{"d_model": 192, "attn_scale": 0.177, "parallel_block": false, "init_std_o": 0.0, "init_std_up": 0.0318, "lr_mult_o": 3.0, "beta1": 0.93, "warmup_steps": 200, "decay_shape": "exp", "final_lr_fraction": 0.05}
Below are experts of layer 7 (counted from 0) of a mixture-of-experts language model. Rows are named gate (a neuron's input weights, with its number), up (a neuron's input weights, with its number), down (a neuron's output weights, with its number) and show model dimensions 0-191. Each number is 200 + 30 x the weight over its row's rms, rounded and kept within 0 to 999.
Before each expert's rows: "raises" lists some tokens whose logits its average output raises strongly, later layers aside; "gets" lists some tokens that make up at least twice as much of what it gets as of all text. This comes from a sample of Wikipedia text that the model never trained on. Tokens count by the router's weight.

# expert 35
raises: " ", " B", " A"
gets: "-", " |", "|", ":", " the", " The"
gate0,223,194,212,195,259,228,217,234,219,188,213,219,218,170,181,222,209,217,200,154,242,185,187,173,205,201,210,205,163,171,206,187,165,229,143,211,172,170,223,196,223,211,170,173,240,209,191,176,160,191,236,236,264,193,197,231,198,226,229,180,183,218,196,179,202,213,174,205,214,181,162,178,186,180,198,168,216,162,250,218,209,161,208,202,230,208,262,188,196,165,221,215,156,185,251,265,119,238,205,177,118,212,170,214,183,226,186,218,195,255,255,220,242,220,209,223,185,201,242,147,157,270,193,155,174,180,159,211,208,213,212,203,217,219,211,253,244,182,138,268,180,167,194,187,188,234,185,163,215,204,229,192,232,228,195,216,181,146,244,169,194,136,224,212,205,138,191,213,222,212,180,200,167,190,192,259,136,245,159,158,201,199,202,175,161,203,207,135,191,209,183,192
up0,173,211,176,245,168,162,212,173,206,206,178,201,210,170,231,196,194,201,240,239,207,212,171,256,206,197,231,209,230,180,215,183,169,219,210,218,167,187,230,212,178,155,223,221,214,188,234,204,214,219,163,131,207,130,189,213,225,138,204,244,210,197,259,240,260,183,221,203,232,167,206,207,191,173,188,224,170,195,146,178,183,260,244,141,164,169,146,183,184,245,180,206,172,228,161,219,217,217,166,226,274,202,235,176,219,241,241,225,161,155,195,188,163,206,203,175,194,156,190,235,213,208,189,196,213,165,233,221,172,191,207,178,154,211,158,188,188,180,266,235,227,141,222,173,184,178,234,172,197,215,147,273,186,218,161,186,197,255,208,186,171,203,168,161,171,239,186,223,129,218,170,200,203,194,223,163,188,198,210,250,191,155,234,221,202,248,253,205,186,173,197,200
down0,206,219,215,162,205,149,170,192,178,196,213,212,204,194,201,159,189,207,187,249,205,270,226,243,191,250,171,225,171,169,138,228,240,158,215,231,220,162,162,185,208,205,167,142,197,169,189,171,213,162,205,151,160,208,203,218,196,206,196,188,199,212,189,204,236,171,238,217,179,195,174,185,190,258,237,249,191,208,178,191,148,189,201,154,166,225,235,183,224,234,204,240,169,217,237,202,237,199,266,185,206,183,212,209,199,190,243,182,151,152,222,190,215,173,129,188,236,215,185,200,182,195,217,202,210,203,222,213,244,200,170,210,199,224,189,200,222,273,225,184,149,170,136,155,202,283,176,189,201,201,233,198,199,237,126,187,208,149,210,189,165,240,216,199,196,263,218,206,179,202,277,184,188,172,179,205,180,157,192,184,187,239,237,221,239,206,135,212,246,188,212,137

# expert 27
raises: "M", "F", "T", "W", "G", "V"
gets: " (", ".\n\n", "\n\n", "==", " =\n\n", "==\n"
gate0,158,226,222,176,197,173,178,224,195,194,213,247,198,176,204,227,186,243,185,170,280,217,138,241,177,198,211,216,173,202,225,150,186,202,218,221,175,204,192,201,166,158,232,187,219,214,222,166,240,220,213,177,229,168,153,225,161,210,210,204,196,205,200,183,187,244,179,172,195,184,189,189,209,218,182,171,226,275,145,188,227,209,210,212,199,198,218,230,248,121,204,172,195,273,157,177,201,179,188,198,238,165,230,188,210,223,172,142,213,184,243,245,193,216,215,221,216,194,233,177,233,168,218,153,221,227,182,248,226,239,194,213,200,225,214,216,174,178,229,178,214,151,114,270,224,182,182,212,219,134,202,208,211,191,136,180,195,169,217,178,237,158,196,214,195,191,185,135,201,179,233,222,192,200,170,169,216,296,207,238,190,208,160,134,252,175,194,185,218,176,183,211
up0,185,240,220,211,248,203,132,180,154,253,202,156,279,204,170,208,197,113,161,195,184,193,222,170,178,200,201,180,228,220,185,204,223,194,117,207,212,188,196,169,161,197,191,233,209,175,217,166,183,123,172,212,198,178,240,188,198,178,216,229,182,181,198,238,215,196,208,217,158,213,143,207,171,222,228,193,203,165,243,194,192,232,174,178,186,167,224,181,186,194,212,180,199,161,253,167,180,203,208,236,176,222,203,242,162,180,209,208,261,182,153,208,192,172,204,193,133,194,211,220,191,210,237,168,207,197,248,187,211,197,229,176,214,173,242,211,196,175,190,265,186,157,187,184,171,213,229,178,180,183,216,190,165,157,233,184,219,244,210,160,133,267,181,214,243,234,212,202,215,192,212,197,207,103,193,178,236,193,271,180,195,191,168,191,144,206,219,195,254,235,185,169
down0,204,224,207,177,160,190,200,231,209,210,195,229,158,181,168,180,180,251,201,207,164,179,233,228,174,189,180,214,165,187,152,201,212,185,228,156,182,191,218,218,170,223,218,196,216,214,156,215,242,182,191,189,222,207,217,230,221,202,275,180,197,252,198,171,224,212,187,211,175,179,176,186,205,215,203,233,164,216,178,203,256,156,204,255,221,168,161,206,203,213,186,111,197,180,195,142,239,187,172,166,204,202,151,206,226,192,211,120,159,195,206,211,240,233,168,221,220,212,208,182,190,172,200,228,170,206,215,226,199,198,278,246,203,271,180,209,214,180,171,200,213,198,164,186,239,146,188,196,203,190,232,261,286,160,207,175,206,227,172,224,185,158,188,187,213,232,121,222,163,193,146,202,154,198,197,195,253,115,209,229,192,254,248,197,212,194,204,254,180,157,192,218

# expert 21
raises: "-", "In", "A", "F", "|", "==="
gets: " ", " |\n", ".\n\n", "\n", "==", "\n\n"
gate1,204,189,158,134,252,189,151,191,142,214,230,243,176,174,188,188,206,189,243,304,204,188,190,185,173,201,181,209,191,162,216,203,219,161,213,149,223,222,229,246,216,250,203,201,137,202,204,210,192,286,203,207,205,205,211,176,237,200,159,176,189,167,202,164,203,249,228,236,244,248,251,169,209,279,215,171,231,210,161,240,139,222,257,204,182,233,218,207,219,219,177,200,163,206,230,202,176,196,155,162,233,215,188,182,196,181,186,192,214,193,158,197,181,226,222,223,228,206,236,199,164,196,166,165,259,231,191,145,203,236,185,203,207,145,174,233,187,203,220,195,155,281,181,158,207,171,206,256,177,196,213,212,194,187,197,177,222,236,171,244,193,185,229,202,203,246,195,169,180,247,185,183,208,184,207,174,150,200,192,235,216,197,140,243,207,196,195,194,212,223,212,202
up1,291,191,135,196,246,254,173,130,206,235,199,212,248,212,168,171,194,220,180,189,168,229,238,162,198,240,224,219,187,246,182,160,190,228,181,152,189,234,249,169,213,178,201,186,194,167,225,257,226,230,245,229,200,189,153,210,171,198,238,187,205,206,191,188,201,193,206,194,132,263,187,217,180,213,213,182,216,201,254,209,227,232,194,186,202,208,205,194,245,203,152,172,167,210,224,203,153,177,201,196,227,175,232,243,247,187,182,172,205,188,197,151,175,192,196,217,171,150,199,242,245,231,131,192,234,164,238,196,172,199,195,173,179,210,221,191,203,153,204,242,196,217,178,188,225,245,220,208,227,203,227,186,164,182,191,193,165,119,249,197,176,208,215,221,197,159,183,181,226,190,203,166,222,211,231,233,194,128,121,217,175,177,192,166,249,194,166,208,243,164,214,170
down1,177,226,184,154,240,164,191,195,181,191,162,246,187,227,207,182,215,204,185,144,217,191,137,227,171,173,193,215,191,202,258,145,195,203,244,160,195,221,163,180,207,194,198,245,189,187,158,266,208,196,230,191,171,198,219,134,215,242,153,196,165,175,187,220,216,163,176,217,156,212,190,208,202,115,164,167,196,138,160,234,188,216,193,199,169,194,226,211,261,169,179,174,212,198,162,210,161,211,143,202,148,199,238,234,174,215,206,154,172,185,160,212,195,151,212,181,183,212,208,222,218,218,183,242,184,235,237,179,188,184,196,196,245,186,201,202,141,149,190,220,191,139,241,240,167,214,209,182,201,187,205,214,231,201,186,233,216,227,235,150,213,324,204,142,233,200,201,195,250,215,174,185,165,184,212,211,191,175,191,208,170,206,194,196,201,199,253,209,187,264,189,217

# expert 29
raises: " ", " \"", " A"
gets: ".", " of", " the", " and", ",", " in"
gate0,236,222,156,158,203,185,192,224,187,246,187,161,235,205,185,154,243,162,213,220,183,176,200,202,187,205,222,222,169,205,147,237,201,164,208,173,219,204,177,173,170,143,158,265,177,244,204,180,181,185,184,181,151,177,196,211,205,192,175,220,186,180,191,198,203,160,197,187,184,140,211,172,143,232,183,202,158,179,215,199,227,190,202,231,227,187,222,211,194,176,210,122,178,189,184,214,184,255,235,188,232,199,211,208,224,131,190,151,193,232,212,163,223,124,223,184,207,192,203,167,167,268,194,238,187,166,244,301,180,176,217,199,163,159,212,262,239,243,229,199,205,204,212,166,212,181,153,163,193,195,213,188,161,201,161,205,141,191,218,229,174,210,215,178,155,170,233,192,203,248,202,211,165,182,131,203,194,217,145,207,209,232,189,229,179,222,256,138,194,186,230,192
up0,149,217,147,144,206,197,201,199,142,220,173,246,205,237,189,217,193,137,177,195,258,227,118,226,158,179,243,233,203,229,160,243,205,185,237,204,223,185,213,179,210,117,171,190,231,239,198,237,137,227,227,229,189,190,246,192,212,207,153,256,176,208,131,234,212,200,211,206,192,181,201,181,138,155,208,200,198,193,231,189,162,209,228,216,200,175,242,215,230,154,225,175,186,177,261,175,140,196,179,219,209,211,190,201,225,157,168,186,185,226,258,215,210,122,182,193,191,221,198,213,196,198,240,198,194,178,185,242,225,165,230,185,135,170,231,145,263,193,227,170,142,201,201,170,175,221,192,215,200,247,243,191,192,217,193,197,177,203,187,223,184,157,207,182,199,154,203,211,178,214,184,174,201,212,238,199,181,177,168,203,182,223,182,196,187,202,259,207,201,163,227,160
down0,222,196,171,191,166,144,207,144,198,194,202,164,192,197,226,161,201,210,224,163,217,206,152,163,179,190,142,165,128,215,192,172,172,165,213,202,171,189,208,178,200,226,214,219,243,199,222,188,250,207,145,206,146,197,197,219,182,190,217,143,190,234,239,244,179,230,210,155,191,226,194,247,196,190,199,201,198,188,241,195,188,235,174,173,188,197,260,162,208,204,205,159,238,194,224,193,210,179,200,241,185,102,213,216,180,192,247,222,201,188,215,204,200,195,221,193,185,165,204,209,158,149,197,162,171,174,97,189,227,167,200,251,206,199,213,193,176,197,190,235,116,194,229,227,216,186,227,151,183,165,216,134,179,166,229,208,178,169,232,169,219,194,198,211,267,189,245,249,232,195,206,218,182,143,194,129,159,201,208,220,203,180,203,165,236,139,198,205,205,173,172,169